Experts of a small language model: a variant of Muon for the experts.
Below are experts of layer 3 (counted from 0) of a mixture-of-experts language model. Rows are named router (the router's row for the expert), gate (a neuron's input weights, with its number), up (a neuron's input weights, with its number) and show model dimensions 0-127. Each number is 128 + 32 x the weight over its row's rms, rounded and kept within 0 to 255.
After each expert's rows: "mostly gets" lists some tokens that are sent to it at least half of the time. This comes from a sample of Wikipedia text that the model never trained on.

# expert 13
router [123  99 137  90 110 122 109  52 139 142 104 152 113  86  98 103 142  81 137 160 106 122 136 157 156 187  72 105 131 142 142  72 151  79 174 135 111  72 206 120 164  62 117 124 101 161 133 197 121 135 126 139 151 141 112 148 111 116 113  90 133 122 132 140 176 148 164 106  81 167 147  90 160 101 105 127 104 169 163 172  97 149 130 157 127 119 147 126 132 151 174 112 159 134  87 203 119 114  83 156 127 189 103 107  63  62 157 185 142 116  79 130 142 115 125 142 101 135 141 133 150 132 131 127 115 146 141 158]
gate0 [135 156  56  82 127 149 209 188 131  85 122 153 110 127 133 198 162 118 116  89 160  84 169 164 116 184 135 131 139 150 174 126 120 192 171 124 112 143 128 149 147 163  99 108  91  81 126 130 147 118 165 113  92  95 128 141 105 121 129 125 152 168  93  96 148  80  93  95 107  94 172 119 145 116 112  78 137 120  86  97 119 112  99 107 127 150 147 188 106 172 209 163  98  78  81 160  91 112 124 133 151 192  89 124 111 116  91 128 185 142 141  83 139 165 100 143 112 132 151 189 128 228 132 125 107 162 177 116]
up0 [ 52 181 144 141  96 154 138 207 149 104 124 136 105 106 123 148 179 126 139 105 165 163  81 150 167 173 116 106 115 155 133 107 126 116  70 132 141 135  57 118  78  90 123 101 187  99 130 156 140  91 170 157 130 108  96  30 152 120 158  98 117 150 182 145 146 154 127 144 113 122 148 155  86 147 132  90 153 144 138  97  96 114 101 142 154 122 133 133  90 119  91 126 167 159 133 104  24 152 125 125 138 124  74 135 120 225 178  98 123 109 101 144 106 130 105 122 143 117 146  83 115 148 101 147 139 177  87 207]
mostly gets: ", ", "| ", ": ", "- ", ") | ", " ("

# expert 19
router [120 161 120 133 115 149 152 165 141 162 123 189 106 174 122 137 158 115 129 128 171 165 138  93 134 138 140 109  74  97 148 137 122 145 137 143  84 142 106 158  84 190  96 123  97 191 158 111 138 153 124  99 108 174 111 133  69  97 131 106 125 153 143 119  96 148 174 156 133 120 122 163 100 119  73 127  71 141 169 125 160 159 186  52 154  40 157 198 111 176 117 128  67 157 164 139 149 175 114 107  70 112 165  96 131 115 151 129  87 141 110 179 150 139 143 233 161 111 109  90 148 131 112 111 162 136 120 116]
gate0 [ 83 109 117 172 104 124  72 113 190 139 124 131 103  97 119 151 168 133 148 126 188 134 122 140 144 153 130 138 127 187 106 127 137  97 117 165 116 125 184 138 119 113 119 142  93 121 155  93  43 114 149 140 148 137 174 151  78  92 133  87 112 148 167  94 124 113 133  70  96 150 169 176 146  92  74 117  97 194 125  82 185  96 127 153 123  54 160 167  93 135 135 122 120 120 120 178 157 148 130 126 124 156 111 103 140 154 114  92 102 110 152 112 180 153 137  81  90 106  93 126 155 190 102 144 149 120 112 151]
up0 [115 101 131  52 134 125  87 153 174 164 120 155 106 128  79 116  79  78 108 172  89 144 120 133 138 145 118 100 130 141 162 165 114 148 123 194 118 113 154 142 136 149 119  80 135 138 160 156 100 182 124 146 141 162 144 187 146 136 102 197 123 135 122 112 142 139 125  90 159 124 104 104 159 112 116 155 128 192 138 174 124 112 106 149  82 161 133 142 122  72 163 137  83 124 156  85 117 138 176  84 129 114 138 115 118 161 158 148  83 122  76 127 144 189 134 108 149 154 158 135 201 150  97  92 152 145 127 102]
mostly gets: " new", " family", " local", "ation", " design", " government"

# expert 3
router [160  97 134 136 127 106  88  75 151 105 163 198 146 114 148 143 114 102 160  98  40  85 123 106 153 125 122  79 143 130 112 139 172  95 130 146 181  92 157 104 178 151 127 111  31 139 125  96 145  71 144 165  98  40 199 157 107  99 205 131 162 147 135 184  78  70 106 102  80 130  70 107  70  79  76 125 128 154  66  85 189 138 135  73 163 171  86 142 151 125 103 144 126 154 142 160 147 154 104 118 147 137 181 129 117 103  95 155 174 157 147 134 121 171 129 198  82  91 107 132 181 128 121 167 197 118 140 107]
gate0 [139  72 113 163 108 174 131  87 185 162 167 113 143  54 171 131 153 181 146 148 108 135  84 173 159 113  85 137 159 158 130 126 122 127 182 138  96 119 139 150 117 141 165 144 125 164 148 108 113 109 173 119 171  48 103  87 107  89 114 142 148 138  97 128 104 124 140 153 124 120 128 122  88 115 125 144  76 176 130 132 148 123 109 159 164 133  24 126 126 152 114  89 170 112 141 115  83 142 109 134 137  69 102 162 161 116 164 131 153  65 122  81 108 150 160 137 184 105  75  87 137 177 133 132 204 199 133 156]
up0 [135 137 171 142  88 126 108 159 156 177 162 119 128 163  99 100 141 113  96 107 164 103 119 133 138 112 107  91 107  93 131 141 128 134 131 171 130 134  94 141 147 133  68 103 170  96  75 149  97 172 121 207  79 108 124 118  98  72 101  93 166 194 127 106 114 157 101 100 128 142 129 126 127 171 148 125 101 138 155 152 119 152 138  89 213 179 114  36 155 107  73 107 100 147 125 115 117 133 115 129  89  70 145 132 167 132  85  94 108  59 130 172  74 146 139 114  59 148 174 116 172 201 148 132 118  94 119 127]
mostly gets: "2", "6", "4", "5", "3", "–"

# expert 7
router [110 142 140 119 143 164 115 138 140 112 124  75 123 114 116 171 138 107 125 106 122 186 122 137  92 122 147 142 155 124  84  99 106 157 120  87  99 100 115  93  93 179 168  88 152 176 155 112 188 141 161 130 108 151  97 216 146 151  62 153  99 102 130 165 106 188 128  75 128 126 114 163 120 104 156 133  77 115 110 117 167 167 160  81  89 111  97 142 148 162 108 153 165 148 143 114 126 159 145 159 131 110 132 140 118 126 125 138 144 142 149 118 118 182  64 164 122  93  66  94 163 112 132  92 176 172 104 145]
gate0 [153 132  52 123  89 157  97 143 125 134  77 144 107 105  85 139  73 130 135 118  39  66  64 144 145 159  79  87 144 150 108 178  77 145  83 110 128 109 147 149 115 123 112 141 176 153 120 164  78 154 137 119  81 197  78 143 142 168  93 127 209  95 177 126 116 160 104  98 101 123 111  91 142 147 141  61  80 130 138 141 123 163  66 166 103 116  69 134 108 169 127  96 230 153 145  85 132 180 129 143 139  96 117  79 164 128 142 132 106 119 159 105  76 120 142 108 129  97 150 120 115 134 117 122 141 177 107 140]
up0 [ 98 115 170 187  78  86 138 135 102 147 135 135 119 141 134 146 156 122  88 109 133 198 116 135 107 147 155 153 121 135 116 104 174  91 122 141 131 117  92 124 127 159 100 132  97  26 129 157 166 129 157 145 169 193 185 159 142 153  57 137 115 158 196 137  78 168 113  93 144 112 177  87 113 163  94 141 121 145 109 173  97 153  91 103 134 164 100 131 139 148 144  98 157 121 133 109  73 119 105 145  80 148 193  99  61 200 125 141  89  95 126 138 197 139 130 205 146 112 122 101 102 143 127  75 146 117 148 171]
mostly gets: " p", " m", " f", " has", " b", " had"

# expert 4
router [165 167 108 116 124 137 136 164 151 104 146  66 113 198 101 130 133 102 102 119 137 137  96 100  54 107  81  27 161 123  98 118  91 185  80 139 107 152  75 133 145 180 168  95  91 164 142 163 143 122 148 103 107 165 130 133 165 155 183  95 109 123  66 206  93 144 162 125 105 162 130 157 111  92 109 125 168 163 122 141 134 112 125 120  94  85 115 104 144 150 116 151 101 103 172 113 112 154 143  94 168 139 115 160 192 118 165 129 100 123 137  96 109 112 135 119 161 118  82  90 105 191 125 106 137 174 102 180]
gate0 [ 79 116  78 141 107 153 123 107 117  77 180 106 180 135 100 146 134 120 158  82  84 132 177 136 117  54 103  84 104 162  99 113 170 118 147 140 116  70 129  98 113 143 162 114  75  73  80 105 126 126 126 117 136  97 128 126  85 136 118  82 116 137 100 118 148 122 111 149 168 165 158 106 122 125  91  40 108 103  96 177 119 202 104 120 113  85  39 106 113 115 137 120 183  86 134 100 162 145 115 116 104 182 165 170 135 155  60  87 105 171  49 109 158 100 102 176 116 128 132 119  76 114 132  79 101 108 129  96]
up0 [107 140 115 112  60 150 120 148 126  78  42  96 197 102 165 106 163  75  57 231 140 130 160 104 150 112 116 115 108 143 143 105 145 144 188  85 122 122 104 169  89 119 112  97 133 142  70 169 210  93 150 114 178  93 206 118 136 138 133 133 173 117  96 147 123 104 198 149 158 127 148 105 107 105 123  76  86  88 107  84 167 105 133 121 102 120  87  99 113 128 110 146 145 167 100 106 108 133 171 132 144  68 123  87 207 188 136 108 146 169 129  97 151 124 155 106 167  93 114 208 167 166 120  87 104 102 150  92]
mostly gets: "==See also==", "-c", " c", " sp", " f", " political"

# expert 11
router [123 138 142 143 165 133 140 180 124 126 155 106  97 119 133 113  99 150 133 125 160 183 123 134 153 172 169 169 138 174  82 125  75  85  94 118  66 132 128 151 199  98 124 144 189  76 172 133  83  86 172  97 162 115 127 176 161 119 140 103 125  91 149  98 103  91 111 147  90  76 124 124 122 131 149 106 141 107 170 155  92 175 119 174 160 171 149 129 104 103 139 162 145 138 114 162  91 160  90 129 148 140 109  78  85 171 108 174  65 107 135 134 184 128  97  92  96 151 152 116 108 131  86 150 107 181 158 141]
gate0 [173 123  78 111 108  87 118 137  99 138  94  78 155 128 157 145  90 101  94 136 203 174 100 155 107  83 102 117 143  82 190 131 119  77 146 150 152 183 138 169 135  96  90 181 141  74 193 126 198 109  89  82 130 112  58 111  72 156 127 115 164  87  98 154 151  85  98 103 167 160 164 160 154 126  89 122  98 141 131 190 137 177 137 163  88 119 172 122 134 130 151 129 167 141 112  93 138 134 112 115 175  87 125  21 121 176  80 155 125 116 154 123 133  89 124 154 115 131 138 151  91 138 125 131 129 125 145 183]
up0 [149  92  90 125 104  85 185 198 139 117 162  83 114 193  72  93 143 156 151 182 172 155 159 178 136  97 123  93 209 121 153 114 136  81 154 121 144  95 155 225 151 111  77 166 130 166 120 167  99 140 144 111 131 107  87 136 158 144 143  93 153 140 155 127  94 115  83 152  96  52 221 175 127 186 123 184 120  84  70 225 122 149 156 151 109 114  73 149 175 127 145 130 151 112 168 107  88 143 102  78 145 155  97 110 124 108 124 147  89  83 133 144 154 150 128 110 141 121 143 114 168 107 120 121 150 163 167 147]
mostly gets: " G", " St", " W", " John", "ley", " Green"

# expert 1
router [151 117 143 121 137 184 116 162 104 116 135 131 157 132 125 125  68  82 171 122 141 129 107 147 152 160 165 176 137 117 121 182 125 105 140 141 163 111  68 107 130 173 180 141 163  97 149 113 116  85  88 138 112 156  74 102  95 145 115 198 168  76  91 126 127  99  99 114 105 116 124 135 101 176 113 160 112 129 115 141 169 192 101  94  72  89 144 101 147 132 113 162 131  97  97 160 137 102 112 141  79 116 179 156 190  92 153 133  96 116 135 176  96 129 143 120 144 104  77 145 127  89 153 149 148  91 119  89]
gate0 [188 114 126  88 110 138 132 112 105 145 163 118  91 115  74 122 195 170 172  95 178 136 172  93 151 152 137 113 157  51  53 157 135 196 145 114 129 162  97 119 172 144 118 103 167  72 126 122 167 141 140 162  98 104  64 112  86 126 147  84  86 139 121 121 103 128 118  98 145 133 117  92 148 124 166  84 158 161  63 135 133 115 124 158 229 140 103 111  90 140 138 196 100 172 132  97 104 129 173 143 140 112 107 100 162  89 127 127  94 140 119 156 102 154 132 113 168 120 124 151 128 104 171 123  99  76  98 134]
up0 [ 86 189 115 129 113 178 143 193  97 132 131 130 130 138 134 214 148  95 145  88 135 105 138 169 104 139 211 132 175 139  84  66  89 104 155  84  52 165 109  98 213  86 139 133  96 143 148 146 154 122 151  82 103 127 139 149 148 158 119 135 104 132 134 199 170 154 115 118 113 119  86 113 121 102 115 165 130 146 210 142 107 103 113 130 186 122 134 164 142  74 181  76 155 112 162 143 150 103 140 128 114 136 107 118 121  74 124 140  94 136 123 106 124 104 105 193 143 139 128 145 120 110 122 104  64 177 115 103]
mostly gets: ",", "′", " of ", "% | ", " $", " three"

# expert 14
router [115  84 165 112 113 114  76 103 160 152 116 134 143 149 199 112 131  86 130 154 134  95 115 165 211 133  98  87 116 174 167 115 138 151 119  94 133 168 155 154 139 133 119 125 189  79 103 118  65  83  90 168 120  80 139 133 117 142 143 168 140 120  81 159 163 162 115 169 101 127 134 124 165 162 124 121 119  97  90 182 154 120 148 109 123 137 162  70  78 188  91 159 122 134 129 111 144  69 104 154 103 154 110 132 112 149 156 155  74  85 121 145 117 167  86 100 142 114 142 142 139  73 167  90 187  69 148 175]
gate0 [110 141 189 133 152 123 124  91 133 142  55 126 144 149 169 123  85  98 172  74 132 166 142  93 158  47  78 157 219 142  98 118 124 124 192 112  78 120  88 121 108 133  54 147 152 126 178 205 135  79 171 116 130 101  69 156 185 114 105  73 124 170 129 147 143 152  78 159 142 138 103 106 111 127 130 176  83 111 111 137 169 143 104 164 123  84 142 117 199 157 157 167 116  87 107 119 166 110 156 102 128 174 142 103 113  89 138 133 198 142 163 174 125  80  81  89 160  76 169 113 173  91 170 151 153 164 126  99]
up0 [116 113 147 127 100 192  70 132 153 141 163 121  78 104 174 105  81 184  68 167  93 138 193 127 153 145  52 120 133 139  70 106 100 149 119 104 116 190 170 202  99 175 132 163 112  86 133 132 137  89 144 138  85  93 136 158 130 160 106 140 157 173 171 150 120 132 140 101 115 134 190 123 109  92 167  48 123 139 114 158 121 134 101 180 138 186  91 148 102  68 131 153 131 134 152 168 138 104 117 148 141 192 136 118 144 155 145 115 132 196 138  58 155 135  95 160 168 105 115 108 149 192 116  42  82 149 151  91]
mostly gets: ".", "; ", "°", "′", "s.", "3"